{
  "d_model": 224,
  "activation": "swiglu",
  "normalize_top_k": true,
  "balance_bias": false,
  "norm_place": "out",
  "qk_norm": true,
  "grad_clip": 0.5,
  "decay_fraction": 0.841
}
Below are experts of layer 2 (counted from 0) of a mixture-of-experts language model. Rows are named router (the router's row for the expert), gate (a neuron's input weights, with its number), up (a neuron's input weights, with its number) and show model dimensions 0-223. Each number is 128 + 32 x the weight over its row's rms, rounded and kept within 0 to 255.
After each expert's rows: a language model's description of what the expert responds to. This comes from a sample of Wikipedia text that the model never trained on.

# expert 28
router [164 141 141 143 115 123 113 143 164  77  79 155 104 145 146 140 137  72 143 150 184 131 106 125 150 161 185 166 128  90  85 117 118 165 126 144  70 221 130 143 142 118  98  87 135 104 114 135  99 139 130  99 161 147 134 106  56 101 153 202 190 147 158 135 137 218 141 109 121  89 154  96 145 149 136 113 121 203 121 136 166 109 156 162 166 121 102  93 120 105 134 129 110 138 126 110  88 173 129 131 136 165  78  85  82 117 106 116 166 166 121  87 115 158 134 130 158  79 129 153 170 155 137 153 114 106 145 126 118 105 170 100 147 119  94 130 141 107 133 108  84 106 124 160  81  95  92 119 116 155 160  82 142 132 112 114 172 135 110 113 173 106 140 140  88 121 181  92  61  80 156 140 153 115  72 142 136 127 136 138 186 152  74 154 116  91 160 147  97 162 129  81 182 163 121  96 112 148 139 150 186 180  79 120  78 101 101 107 201 161  89 129 115 192 186  72 203 112 117 186 161 111  68 104]
gate2 [126 105 153 111 109 114 153 157 138 173 140 151 141 161 118 101 164  97 118 134 115 108 200  97 123  89  86 122 135 128 118 128 159 192 190 110 109 121 120 122  88  88 166  50 154 163 151 103 114 160 105 120 131 172 135 120 167 179 110 183 131  83 172 160 176 167  72  91 104 189 131 148  89 173 150 139 105 118  78 146 135 178 157 104 112 189 139 104 175 130 115 148 146 117 150 148 111 138  84  88  65 164 146  83 148 148 128 144 160  85 113  91 138  60  89 142  92 109 103 122 135 202 166  79 182 137 185 150 170  98 187 166 110 134 165 107 148 124  96 158 125  71 129 165 140 115 123 149 139 144 103 128 126 138 122 129 132 130 133 174  91  68 118 113 194 134 140 107 103  78 160 142 183 145 167 138 173 201 153 135 184 145 137 109 126  43 114 134 148  76 200 159 168 149  90 113 154 145  95 139 105 140 148  86 102  96 149 143  89 150 159 169 151  83 148 118 158 145 166 145 151 135 163 103]
up2 [144 134 119 164  95 169 102 174 137  69 107  87 131 130  78 108  95 208 106 152 117 104  79 107  65 111 136 151 153 134 149 164 110  83 118 163 139  72 115 141 107 118 126 120 182 175 182 119 119  96 168  90 105 147 135 110  88 176 123 179 173  95 143 134 122 136 159 123 110 159 170 177 166 142 108 122 176 129  77 124 178 156 111  94 119 127 137 115 109 101 119 131  61 153  97 109 115 130 137 174 114  95 115  81 119 109 119 169  43  88 120 107  75  96 124  81 129 124 132 164 117 117 171 146  69 113  82 122 129 128  73  42 148 122 134 150  97 159 143  63  97 125 118 113  51  89 131 120 140  83 140  88 110 128 167 130 143 104 173  92 149 114 147 201  73 133 142 130 133 173 134 124 182 156 117 120 158 111 152 121 136 120  95 145 160 172 156 160 151 135 120 113 120 143 172 109  96 125  97 121 153 134 145  88  87 161 202 135 150  86 140 121 113 134  63 178 135 105 200 193 174 181  93 167]
It responds to: Vowel-led inner syllables. Inner word pieces like er, al, en, ur, ay within names and rare words, such as Al-er-us, Alc-al-á, Al-en-ia, alre-ady.

# expert 9
router [151 135 112 139  31 106 123 175 134 106  35 115  48 153 132  83 156  95  83 138 121 155 125 111 132  91 167 129 174 159 136 130 187 154 137 175 137 102 174 152 119 140 173 130 171 185 109 159 128  99 187 131 104 131 181 142 167  74 106  89 162 124 113 170 182 156 145 106 100 148 109 119 149  99  86 154 161 170 148  60 170 119  58 113 113 148 128 110 189  83 107  98 124  89 139 108 135 136  82 123 121 136 163 116 163 173 136 176 130 118 120 108 143 144 168 148  99 113 132 157  78 123 128 184 119 121 156  97 160 143 160 136 121 131 115  68 148 109 110 116 144 114 106 153 108 157 145 104 112 109 147 103 106 146 129 203  87 105 171 142 152  78 141  80 171 185  87 117 134  97 163 151 118 124 121  81 143 175 128 123 128 157 121 150 200 180 106 106 174 103 111  87 121 159 200 126  89 121 126 104 132 142  78 122  88 150  88  68 145 141 184 138 122 177 109 188  78 141 154 149 145  80 109 104]
gate0 [118 108 163 138 115 111 182 137 116 131 158 104 114 156 140 145  98  50 170 119  85 153 183 124 117 163 170  91  61 146 143  86  99  86 103 103 110  88 129 192 116 178 118 137 154 117  65 187 117  74 124  95  94  77 179 165 163 116 160 145 122 158 120 196 118  99 146 128 173 156 119  99 142 167  76 122 186 140 122  98 134 130 155 141 123 153 151  51 165 156 120  85 106 148 140  86 123 109 147 122 127 154 133 152 152 119 176 150 122 123  86 176  94 159 161 122 152  34 121 141 159 110  69  82 109 132  80 160 108  81 158 153 139 119 158 175 129 106 164 152 131 161 167  83 124 154  76 162 134 175 204 131 164  71 120 124 145  95 125 136 185 152 142 111 131 108 158 144 157  49 117 137 105  89 181  96 101  93  73 133 100 116 126  80 127  97 138 135 123  78 160 176 157 111 105 108  91 128 123 135 106 100 124 188 114 109 164  79 149 175 151  97 133  94 149 145 141  67 119 130 128 132  94  86]
up0 [134 157 125 122 130 141  83 137 150 160 170 104 124  92 103 119 192 137  91 151 115  72  20 125 133 144 138 139  79 115  89 113 177 150 119 126  86 154  74 103 178 123 151 139 121 124 132 142 140 177 110 119 100 104 130 123 162  82  81 114 151  89 157 125 134 154 136 108 110 124 138 140  63 106 177 152 157  85 119 218 122 107 175  77 114 140 122 180 104 102 115 142 154  92  98 150 167 115 151 175 123  76 103 127 175  92  89  82 206 122 201 156 161  85 142 133 136 176 131 143 158 176 146 174 133 126 130  94 133 169  84  95 105 125  83  92  98 162 102  91 143 114 149 168 146 158 137 134 161 114  95 109 158 155 115  95 171 166  79 117 100  83 130 119 126 100 143 109 140 144 174 138 141 142 152 163 152 217 126 141 166 176  99 169 106 146 208 170 149 115 118 110 151 123 167 123 199  92 120  82 113 127 154 124 147  97  63 155 127 128 133 205 149 127 150 120  86 167 120 130  54 110 144 138]
It responds to: Piece after r or foreign onset. Pieces right after an initial r or in foreign names, such as rh in rhombic, Al in Alghero, Yugoslavia.

# expert 13
router [148 133 131  67 125 110 140 144 109  79 170 137 107 150 128 149 163 164 113  94 116  71 135 107 119 125 130 163 121  98 111 116 198 133 154 147 182 114  70 169  77  90 175 154 118 160 120 134  68 111  96 176 159  69  71 128 155 151  99  83 100 163 111 158 182 137 158 121 161  94 124 120 134 143 168  78  80 121 134 157 162 134 136 125 107 113 129 211  88 173 117 173  94 102 127 129  97 161  70 173 110 133 115 113  92 147 177 104 131 155 140 113 127 171 167 149  69 128 110 169 120 126  94 106 181 136 101 101 129 149 118 132 107  52 129 108 117 124  99  66 207 137 153 132  99 135 131 127 130 148 127 195 131 125  95 115 149  69 138 201 164 110 103 117  97  85 109 176 183 136 136 161 103 146 100 128 132 107  80 159 113 103 133 128 163 147 177 157 106  71  95 118 155 109 132 106 157  93 110 102 173  66 144 101 174 129 206 143 183 147 189  94 125  83  96 147 168 121 146 162 125  62 160 109]
gate3 [118 126  93 121 161  88 154 122 146 154 146 136 143 144  74 162 214 111  96 139 124  99 126 163 188 126 153 158 142 150 104 139 128 115  56 140 131  63 103 159 109 162 194 101  66 107  87 108  90 139 184  76 137  91 184 181 109  67 176  86 136 165 125  97 148 148 147 193  54 108 124 163  62 132 146 140  63 136 113  95  94 119 148 135 161 149 139  96 123 156  92 174 118 132  82 138 140 118 110 149 136  86 164 104  78 153 122 136 124 106  73 142 154 161 161 113 175 139 207 133 139 127 164  84 118 120 130 112 103 160 140 111 117 114 129 166 183 154  65 154 137 145 108 121 128 114 156 110 151 173 184 147  71  88 102 151 130 168 164 138 135 143 100  81 177 167 135 153  87 128  85 109 156 122 190 125 146 143 100 100 151  85 166 118 172 154 126  83 134 156 137 156  50 191 159 148 118  96  87  92 110 140  97 100  96 192 145 103 144 126 126 111 169  96 132 140 129 148 161 103  97 134 103 172]
up3 [161 148 158 138 110 169 130 121 121  95 122 128 137 131 163  68  71 139 136 107 127 142 130  98  78  79  90 171 148 118 182 108 158 144 162 104  72 175 159 129 144 121 106 147 192 146 123 134 171  92  82 114 128 154  72  68 144 139 102 131 106 101  96 101 154 158 116 116 182 139 136  89 156 146 106 114 165 157 112 153 150 153  71  98 111  43 113 103 153 108 152 131 122 158 129 118 177 118 137 118 116 201 114 129 158 108 145 178 150 146 174 112 126  64 120 124  68  56  50 156 142 121 124 158 143 120 160 110 156  95 133  91 112 165 126 117 103 108 180  89 118 118 114 129 151 144 104 131  99  87  61  89 162 161 126 105 123  82 124 104  94 129  83 160  97  69 125  87 162 130 179 127  96 162  74 142 124 113 145 142 119 134  89 142  99  80 114 158 135  84 154  83 216  59  83 137  98 121 154 179  82 126 162 124 185  95 184 180 118 119 159 163  76 115 109 164  95 130 112 161 141 149 172  73]
It responds to: Capital letter name starts. Single capital letters that start a proper name after line breaks, quotes, table bars or first names, such as P-allavi, G-iovanni, R-idder.

# expert 22
router [155 158 105 129 181 125 151 100 116  98 205 147 161  77 144 139 147 160 158 150 193 114 130 149  70 131 103 119  73 133 114 146 123 141 107 112 124 156 129 138 123 133  99 115 195 185 182 117 131 112  89 132 150  82 150 103 134 176 196 104 116  82 166 100  97 131 122 164 101 149  88 139 166  86 150  94 110 159 156 142 163 101 155  70  75 137 105 185 154 128 111 109 105 144 152 181  95  64 156 130 119  98  95 142 119  90 100  97 171  88 170 127  80  49 146  86 169 115 147 110 108 141 154  98 132 100 159 107 117 125 114 109 132 159 149 193 102 114 110 154 125 120 138  77 105 137 139 138 188 129 162 104  88 186  94  63 158 144  79 129 135 147  83 112 109 113 134 114 122 110 171 154 143  73 103 164 174  87 181 101 146 163  63 176 139 108 144 138 109  66 118 167 108 114 161 101 213 154 116 146 148 174 156  91 204 113  97 117 103 159  96 150 120 118 198 136  94 148 163 103 154 143 138  95]
gate0 [119 182 112 151 162 118 176 163 164 163 162 190 121 117  55 113 167 186 118 152 153 113 143  93  90  77 123 174 160  82  58 134 127 126 149 124 157 173 130 144 163 148 104 107 177 167  97 124  92 158  99 157 143 165 181 106 118 124 101  93 131 126 169 137 154 109  96 161 144  85 167 165 114  95  85  90 118 136  76 149 109 131 152 130 163 171 164 171 137  95 122 154 132  66 123 123 151 123 138  81 144 135 100  96  95 115 152 110 139 114 158 125 116  69 109 149 147  73 111 132 167 133 124 127 130 135 200 138 107 107 120  88 134 122  85  76  90 150 144 112  69 150 154 129  92 192  42 101  95 126  90 180 137 157 154 147 160 137 131 160 194 140 158  97 157 125 150 111 145  99  83 103  87  89 185  92 139 121 193 130 134 161 141 106 135 157 190 126 156 157  93 128 117 110 155 107  58 104 102  87 156 156  92 126 149  76 139 131 110 151  82 140  93 115 153 151 148 166  67  80  88 200 167  91]
up0 [144 115 135 164 109 145  99 148  83 136 115  73 178  75 165 123 106 110 124 106  53 107 208 128 187 145  84  85 149 141 121 140 149  76 166 130  76 156 144 140 141 167 130 128 107 134 101 150 150 132 137 116 133 120 112 187 110 112 132  75 113  96 137  85 146 173 176 135  77 181 114  96 115 162 152 142 174 134 142 130 100  75  91 195 106  98 159  62 177 148 193 115 160 139 169 146 116 138 138 159  62  74 119 114 169  90 114 122 141 121  38 185 166 221 116 117 122 115 103 102 137 136  90 181 123 136  33 137 145 111 138  91 100 159 101 158  94  72 121 147 172 109 130 127 145 128 120 140 155 144 183 127 135 118 104 144 144 129 147 113 114 159 148 149 129 131 129 166 141 190 147 138 128 125 118 152  47 117  80 145  93 178 123 152 136  86 126  95  82 161 133 125 105 144 110 133 137 134 165 129  80  85 154 166 170 107 112 139 144 118 116 183 161  99  89 142 161 150 157 141 168  56 174 139]
It responds to: "the" and pieces after f. The word the in of the, to the, ", the", and mid-word pieces after f or F, such as f-ant-asy, Foy-t, spir-it.

# expert 25
router [152  94 120 144 134 153 142 114 111 122  83 110  72 104 136 165 134 116 134 174 100 189 132 165 152  88 185 126 115 117  98  96 110  99 112 164 104 148  66  79 106 110  94 195 111 127 127 139 158 145 133 113 156  99 117 153 118 124 107 134 135  97 126 111  76 159 179 120 124 177 129 129 180 104 149  89 117 163 154  83 126 116  89 193  85 178 133  92 131 152 171 174  93  41 117 146 102 130 125 138 132 102 137 126 159 138  90 130 150 196  82 141  81 104  70 118 128 176 132 150  70 148 141 167 193 100 112  56 107 141 133 123 174 124 159  78 114 145 133 123  83  80 151 176 158 126 117  96 132  79 102 117 102 215 167 177 154  88 157 128 159  89 167 101 185 196 116 134  96 146 154 103 179 100 101 151  78 138 164 193 111 142 169 148 127 150 167 141 109 121 125 109 112 111 145 119  60  94  69 136 152 155 103  95 118 121 108 118 158 143  66 157 154 155  74 180 110 103 126  74 135 120 146  99]
gate2 [156 113 130 118  81 132 148 112 142 163 163 187 153 147 103 137  98 216 140 149  67  88 139  75 136 132 126 194  79 102 154 133  72 148 183 158 172 170  89 119  92 153 125  78 116 163 100 109 171 137 178 135 140  35 128 123  79 114  63 183 156 101  99 129 134 157 136  92 102 138 137 114 127 106 148 118 128  93 121 163  90 178 176 136 116 164 119 158 142 152 120 122 153 149  95 117 119 140  84  83 160  83 156 112  58 164 130 125 143 136 159 122 113 168 142  69 144 108 167  99 147  98 157 150 164 132 165 115 130 131 123 150 153 110 147  80 125 124 116 136  84 142 186 119 116 168  50 176 121 179  75 118 129 181 161 131  88 149 182 123 111 106 158  70  89 161 103 126 125 136 145 166 137 127 166  87 135 102 147  34 135  90 111 159 121 104 158 125 116  69 128  84 100  81 142 132  92  69  78 121 133 178 124 124 155 166  84 110 184  82 118  70 157 160 122 142 133 154 117 108 109 123 138 140]
up2 [ 75 116 101 144 121 118 148 127  52 111 104  62 132  59 196 166 133 130 149 131  76 163 141 132  97 101 110 100 163 130 175 117 157 116  80 139 119 153 159 100 150 126  89  99  74  92 143 107 119 146 148 119 105 172 151 158 109 134 155 119  89 174  95  89 125 143 156 167 163 121 122 128 178  86 115  95 141 182 147 154  68 148 116 101 104  71 136 103  86  94 117 116  53 134 122 121 134 151 153 140  83 129  88 204 155 120 137 127 161  99 131 154 136 153 141 110 110 167  59 103 140 165 147 118 196  94  94 108 185  64 147 150 131 143 159 171  82 129 150 136 170 102  72 132 157  79 131 140 167  78 111 111 177  72 122  98 149 131 108 145  75 129 108 169  92 127 116 120  98 118 104  44 134 128  84 168 123 157 125 198  85  75 121  92 133 104 160 162 133 124 124 147 141 146 167 170 184 190 162 149 100 134  99 144  89 102 134 194 141 118 113 129 119 157 158  81 117 118 155  84 119 199 144 112]
It responds to: Plural and Latin endings. Word-final s, es, us, ia, x and closing parentheses, plus As and Res word starts, such as Brother-s, Linnae-us, Williams, bulle-ts.

# expert 8
router [111 113 112 118 127 130 138 141 146  80 130 105 150  98 136 111 133  78 151 108 162 157 139 153 114 109 172 104 105 156  98 105 146 151 110 161 148 148 123  89 118 154 168 145 157 113 146 110  93 182 126 144 177 181 155 189 164 100 157  97 118 150 120 120 112 149  94  92 140 155 182 100 118 119  88 129 177 111 131  69 112 104 151  91  68 140  81 189 146 163 101 100 147 115 113 164 134 141 128 122  82  70 132  68 102 209 158 137 157 106 146 136 124 173 107 172 124 167 128 147 118 103 152  78 121 115 147 132  53 125 123 157 145  55 108  79  89 120  98 123 206 185 139 169 136 132  71 148 117 116 145  89 152 140 156  61  77 225 176 141  15 167 134 137 126 173 155 128 130 125 122  92 170  87  92 129 185 177 126 136 114 113  91 151 114 143 132 155 107 135 111 103 151 133 133 130 112  91 153 132 152 136 104  35 126 123  95 108  88 111  79 107 150  67 134 126 186 119 122 153  89  87 142 159]
gate2 [ 98 119  61  93 136 144 114  91 161 153 119 137 130 131 146 150  93 136 138 101 131 168  86 113 136  90 102 103 106 131 176 167 113 167  93 127 162 121 117 138 195 131  65 111 163 159 184 122 157  56  97 168 124 137  99 141 123 158 159  55 144  68 148 135 120 143  97 115 112 181 121 110 141 145 102  74  86 122 103 147 106 166 144 153 160  90 103  96  79 163 115 106  85 105 146 172 122  98 131 170  87 111 150 128 126  44 101 104 139  66 107 128 157 108 105 133 135 146  77 180 139 146  76 160 137 156  58 125  85 164 193 227  73  72 148  84 146 153 105  97 151 143 149 132 126 129 124  82 149 152 171 189 131 117 134 171  75 140 112 157 150  74 181 119  98 116  87 118 134 148 117 172 139 170 162 165 163  96 140 110 146 168 130 107 130 142 114 170 129 149 145 164 180 185 167 117 103  84  65 186  94  93  95  83 126 140 130 148 151 150 124 158 142 117 164 171 158 123 132 163 140 105  88 137]
up2 [144 168 108 119 141 113  73  60 166 114  74 145 113 135 155 150  78 129 180  88 143 192  95 128 137 124 118 113 140 136 135 133 126 136 102 136  73 129 102  97 138 145 147 112 113 172  98 159  92  67  86 133 112 149  79 170 124 162 160  92 161 107 127 185  79 169  79 179 139 145 131  89 176 208 109 102  87  97 148 157 133 131  93 136 107 158  77 124  64  95  88 113 126 122 141 151 130  86 127 118  90 144 107 117 135  99  70 128 125  80  70 171 152 123 123 102 169 110 103 165 154 171 138 164 144 125  69 167 111 181 211 181 173  47 125 155 137 145 126 106 186 168 120 131 105 154 152  79 113 160 128 190 100 136 147 159 135 143 125 131 129 129 154  97 125  94 153 149 152 185 105 173  97 129 169 149 180  45 133  91 172 166 152 105 113 142 140 126 134 172 141 100 171 153 170 185 150 116 105 158 147  55 130 109 143 101 132 107 181 151 130 135 130 137 145 141 171 140 104 135 147  69  87 147]
It responds to: Noun-ending suffixes. Final noun pieces completing a word, such as -ation, -ions, -ics, -ity, plus institutional nouns like League, University, and the percent sign.

# expert 3
router [145  76 181  72 155 146 189 138 102 160 177 141 189  68 152 155 113 140 112 161  99 156 131 130 162  99 133 114  98 157 120  92 135  58  97 104 166   7 106 129 157 161 132  47  78 126 187 103 121 156 117 154 119 133 137 163 176 121 159 120  91 101 146 121  68  82 165 104 151 157 115 107 143 104 128 171 130 159 142 118 157  79  98  54 154 150 181 144 142 180 130 129 147 112 129 132 133 154 141 146 132 159 119 118 105 139 127 148 158  96 123  93 162  83 109 122 110  81 126 137  97 145  93 144 120  99 176 131 112  83 126 107 136  99 158 113 167 142 110 164  95 174 146 148 149 114  37 117  91 147 130  74 125 131  76 123 116  80 124 129 112 107 187 147 157  70 133 131 100 139 146  82 171 128 107 154 216  97 185 166  93 148 131 174 146 107 117 134 101 128 106 133 176  74 123 136 181  98 120  88 140 123 112 139  82 151 116 125 101 145 130 102 149  83 168  89 111  92 164 122  65 154 164 170]
gate2 [122 229 142 154 150 155 165  82 192  29 160 169 193 104  67 165 118 128 132 101 171 150 129 137 192 152  95 156 104 133 138 157  87 151  28 182 125 135 116 125 145 106 160 101 102 103 151 129 169 143 141  74 142 112 108  98 161 121 132 163 158  56 169 112  85 115  82 168 141  71 144 139 125 104 148  53 146 139  95 107 184 134 131 101 168 124 120 147  81 142  70 160 141 151 116 113  96  95 138  94 106 127 160 137 100 146 145 169 107 134 136  98 113  98 132 151 167 127 150 144 134  99 121 134 185 146  93 129 116  73 116 109 124 149 130 178 121 125 124 116 146 157 123 123 140  83 131 120 131 129 116  88 125 181 167 167 162 119 119 145 166 142 107 178 118 150 177 123 179 114 182 108 121 125 143 130 112  79 154 155 192 160 176 165 130 196 157  63 144  98 149 101 152 168  88 163 122 157 139 137 111 129 137 162 145 124 140 137 158 151 163 132  59 137  79 111 101 101  98 126  52 144 104  80]
up2 [ 83  96 126 104 102 112 131 141 152 137 138 153  76 106 119 102  90 104 100 155 145 110 129 155 119 134 129  98 132 161 159 147  90 139 142 105  87  75 127  84 141 109 114 103 101  89 165 151 144  85 110 137 144  75 107 125 127 112 191 133 143 181  61 118 163 163 109 114 115 197 138 132 184 127 125 171 104 150 137 150 117 109  91  65  72 114 101 178 111 138 178 124  85  56  78 143 165 130 176 216 147 118 109 143 143  85 138  98 153  70 112 128 142 165 130  22 149 174 167 106 135 205 114 189 115 107  91 131 192  86 164  95 123 117 132 116  99  79 116 157 133 104 116 117  90 159 157 181 112 153 188 129 130 127  75  60 136  88 104  95 130 108 195 116  96 107 114  87  85 164 101 117 123 122 113 103 163 102  72 108 133 159 144 124 132 169 159 159 156 131  91 205 156 120 179 146 123 142 123 109 127 180 150  99 143 120 114 133 142  85 129 170 194 138  78 122 174 150 153 111 124 136 140 141]
It responds to: Proper name pieces. Personal and place names, whole or in pieces, such as John, New, South, Mc, and th inside Indian or Thai names.

# expert 16
router [ 71 160 142 154 162 128  96 105 118 144 113 130  84 154 116 176 161 108 150 124  82  99 135  90 113 128 161 153 138 139 115  78 137 166 176  58 122 112 117 130  88 133 105  93  85 109 117 151  90 113 103  79 162 187 111 156 194 141  68 157 124  94 105 155  88  72  59  71 160  98 122 132 119 165 154 124 100 139  92  72 110 132 119 135 133  55 104 122 106 105 127 209  73 154 124 165 166 146 147 128 137 126 150 121  94 109 222  98 125 103 108 130 158 107 148 188  85 140 161  98 111 128 146 125 138  95 104 145 129 165 112  75 166 127 191 152 114 193 110 149  98 147 209 125 160 102 182 100 116 180 148 137 131  87 113 155 139 125  89 156 106 155 123 109 177 128 155 201 104 152 156 148 135 100 123  99 175 143 134 127  86 165 146 126 141 156 124  48 141 128  92 114  91 149 154 120 133  97 112 157 157 190 117 152 160 170 112 150 163 162 180 192 175 110 169 144 166 125 135 162 150 114 138 176]
gate1 [ 96 128 130  95 188 123 159 101 158 166 132 131 131 131 172 104 113 116 103 127 128  93 157 113 202 126 147 146 141 137 162 193 148 126 146 165 104 148 194 108 103 154 194 142  97 176 138 160 153 173 136 124 115 127  92 189 201 133 120  90 138 163 172 124 175 166  97  91  91 109 114 100  98 147 139 162 104 122 103 107 159 142 197 116 113 169 130 115 139  97  96 161 144 120 157 117 178  91 185  75 125 113 190 133 134 201  57 158 146 158 128 137 173 128 151  85 156 181 108 105 170 107 157 138 213 106 156 127 183  49 154 147 118  78 147 117 190  96 105 155 125 157 134 173 119 178 135  64 100 146 168 127 157 128 141 121 197 127 172  78 167 133 138 155 127 193 127 132 132 154 122  84 122 117 102 160 135  77  88 110  92 145 114 131 134 176 155 109 118 143  85 142 153 113 145 105  93 160 101 113 134 112  96 106 111 129 106 140 175 153 163 137 121 185  99  94 144  87 151 111 103  63 183 126]
up1 [143 164  95 159  65 152 103  97  70  89 100 135 132 116 135 187 145 118 136 199 114  98 109 146 131 124 147 146 134 135 135  39 151 116  85  47 149 148 172 124 118 133 162 201 143 109 107 136 105 125 142  88 121 163  90  66 145 148 136 169 114 117 117 172 141  69 154 160 127 129 167 150 133 117 148 116 150 152 139 129 122  84  88 103 120 124 121 107 105 147 154 116 102 110 102 112  65 127  89 141  87 147 150 117  89 112 137  56 152 112 135 151 113 141 152  93  97  64 128 178 150 141 173  78  91 207 108  77  97 151 112 143 175 147 149 132 100 118 143 123 164 102 118 119 138 140 134 198 119 127 144 150 122 109 150 158 136 180 142 124  58 149 154 149 138 126 185 114 159  74 138 100 152 101 160 127 153 124 150 190 134 192 122  96  43  74 112 174 102  96 158 146 159 121 156 159 162 117 166 146  79 163 100 182 150 114 150 123 165 126  86 179  69  95 152 135 146 166 135 226 150 134  85 113]
It responds to: Paragraph breaks and headings. Double line breaks after article titles, == heading markers, and sentence-opening The, a, by, as, quotes, as in "= Queen of Hearts (1936 film) =".

# expert 0
router [122 187 148 144 146 139  99 180 153 142 132 106 160 107 163 152 166 131 133 135  93 138  89 155 164 148 112 133 171 107 147 130  96 146 104 122 127 218 145 160 128 101 102  92 103 101 143 109 112 161 145 163 198  85 137 153  46 172 119 199 169 108 158 152 141 124 126 165 135 148 109 130 126 139 100 166  72 164 146  67 111  47 182 129  73 128  82 154 115 118 166  75 197 173 160 121 142 141 134 109 113 164  61 165 173  95 100 213 146 128  87 123 150 196 152 141  95 172 144  97 152 130 151 155  78 136 110  91 122 211  90 127 107 180 180 152 184 139  95 176 122 156 130 140  86 173 103  84 180 105 155 159 141  93 182 100  91 137  99 124 138 139  75 117 137 196 151 142 122 138 162 151 110 109 136 157 109 158 132 172 110 130 150  80  76 155 150 164 121 184 121 141 116 126  97 116 130 101 124 142 107 109 130 166 105 112 108 123 164 114 113 104 129 117  69 146 127 100 159 162 105 104 143 104]
gate2 [107 129 142 143  75 126  78  75 129 145 147 156 136 129 136 135 144 174 121  91 152 136 115  95 178 115 126 149 123 145 156 111 130 158 124 143 118 174 119  97  95  97 147 224 120 102 131 105 153 126 128 155 168 122 163 133  88 118 132 119 110 109 133 100 132 147 127 101 148 151 112 117 147 100 134 112 128 146 167 123 116 176 101 121 107  84 109 156 161 163 139 152 133 160 161 123 169 101 106 153 191 147 126 133 129 163  67 123  96  70 128  95  97  61 154 185 138 174  87 149 118  91 150 171 130 178 123  97 152  74 133  62  77 153 121  92 108  65 150  94 141 157  94 121 131 161 137  74 163 116 141 145 184 168  82 220  72 118 124 122  67  81 132 169 156  68 155 136 161 136 106 115  68  69  99 129  93 114 134 108 164  52 152 182 157 105 125 112 107 164 115  62 176 155 109 162  85 109 123  98 146 147 143 129  98 136 151 106 108 126 104 146 156 255  88 121 138  67 168 144  95 144 112  97]
up2 [152 186 155 100 121 158  91 111 124  92 150 153 100 137 126 129 122 206  91 100 167 135 187 136 168 131 140  80 127  77 143  59  71 105 179 114 116 135 142 181 122 143 112 180 146 116 103 125 121 142  91 138 170  83  90 172 102 138 154 159  89 145 109  94 152  85  84 131 144 173  71 178 139 113  83 134 126  73 149 152 126 172  75 142 150 145  52 125 130 136 116 152 159 132 131 120  93 116 200 112 113 138  86  63 141  51 104  92  97 125  86 129 101 160 109 141 127 174 116 121  94 115  99 121 101 149  99 135 115  96  95 107 108  89 161 100 113  86 100 107 107 100 136 105 145 136 106 108  73 132 163 164 106  83 194  83 181 123 132 130  92 136 133 146 169 127 112 186 175 102 116 128 108 127 122 144 129 100 123 116  65  97 117 103 159 119  98 155  90 124 144 164 137 112 124 170  99 149 158  90 156 202  99 135 213 111  97 177  56  81 163 102 153 126  75 107 136 126 167  86 120 156  80  75]
It responds to: Mid-word syllable pieces. Middle or final word pieces in names and longer words, especially after O or con, such as recoill-ess, compel, Oriol, incendiary.

# expert 10
router [ 73 158 161 105 136 156 141 152 119 144 122 140 125  85 153 139 144 146 143 124 132  98  85 114 167 137 130 131 178 128 158 107 113 124 205  99 148 128 139 159 179 201 128 106 107 125 196  71 139 113 154 135 116 143 161 125  71  97 145  85  87 155 140 107 131 141  99 121 163 103  81  98 111 100  37 154 188 111 157 135 107 158  78 134 140 150 119 135 146 135 135 111 182 129 107 130 106 143 123  90 151 126 205 127  71 182 125 121 133 164 105  98 152 142  99  96  54 130 148 111 137 121 161 140 146 110 140 124 127 109 145 141 124 173  95 134 171 130 142 149 111  59  97 159  94 145 102  92 103 186 167 218 110  42 120 109  78 172 122 124 141 135 180  99 128 132 140 142 133 132  50 146 156 115 101  61 154 139 142 105 140 153 148 136  93 146 171 184  82  79  95 157  59 163 125 126 146  75 141  97 132 127 142  26  67 172 138  83 114 173 168 130 102 131  98 141 109 155 168 141 100 146 132 166]
gate0 [105 162 138 112 157 129 179 159 143 148  91 151 108 134 101 163 148 118 116 141 158  63  65 184 105  88 125 100 127 156  93 128 134  93 101 158 163  94 108 161 147 126 130 153  99 166 176 148 108 115 177 143 100 149 175 126 106  65 148  72 144  93 129 187 138 161 144 115 152 171 129 159 139  70  92 133 149 125 122 123 129 159 143 175 119  90 152 131 149 171 119  63  87 187 151 156 146 117 155 118 153 110 153 115  55 145 118 194 112 136 147 104  89  62 164 143 165 208 187 115 148  62 123 161 107 115  83  76 142 184 109 128 118 117  62 136 152 149  95 193 139 131 161 179 172 136 111 136  95 115 103 207  61 138 101 129 140 168 145 168 103 159 131 154 162 165 138 137 130  95 123 168  95 141 109 144 166 132 131 138 131 127 115 106  85 102 138 128 121 148 140 178  65 138 170 135 110 174 105 112 146 185 138  59 119 163 136  92 103 107 131  96 153 149 113 111 199 126  52 150 107 120  72 124]
up0 [131 144 134 105 173 169  96 145 117 136 162 109 152 106 117 107 110 156  96 183 137 138 143 135 132 147 154 149 124  55  94  66 146 128 158 146 162 147 181  87 110  91 131 148 140  76  95 139 148 143 118  85 110 136 182 120 139 195  83 119 121 165 113  89 137 142 181 188 151 103 104 106 122 154 155 158  39 130 107 171 161 100 107  70 153 143 103 129  94 156 147 160 142  85 108 110 143 118 101 136 138  75  83 137 118 164 123 118 159 139 165 159 156 136 139 121 104  55  37 125 105 142 115 130 118  92 190 147 119  84 126 132 127 165 128 172  77 120 140 145 133 132 113 125  84  74 149 145 140 106 106 125 176 153 139 121 105 160 145  77 141  95 135 110 107  63  88 129 154 123  93  43 109 113 159  93  90  99  66 113 157 172 167 163 157 129 143 137 154 160 129 103 179 119 116 106  95 121 205 147 119 103 145 123 156 104  54 180  40 177 112 154 170  92 115 165  96 142 120 118 131 123 215  90]
It responds to: Common whole-word endings. Word-closing pieces and short common words like up, back, year, named, William, and endings -red, -ound, -ind, such as "bar-red", "young-er".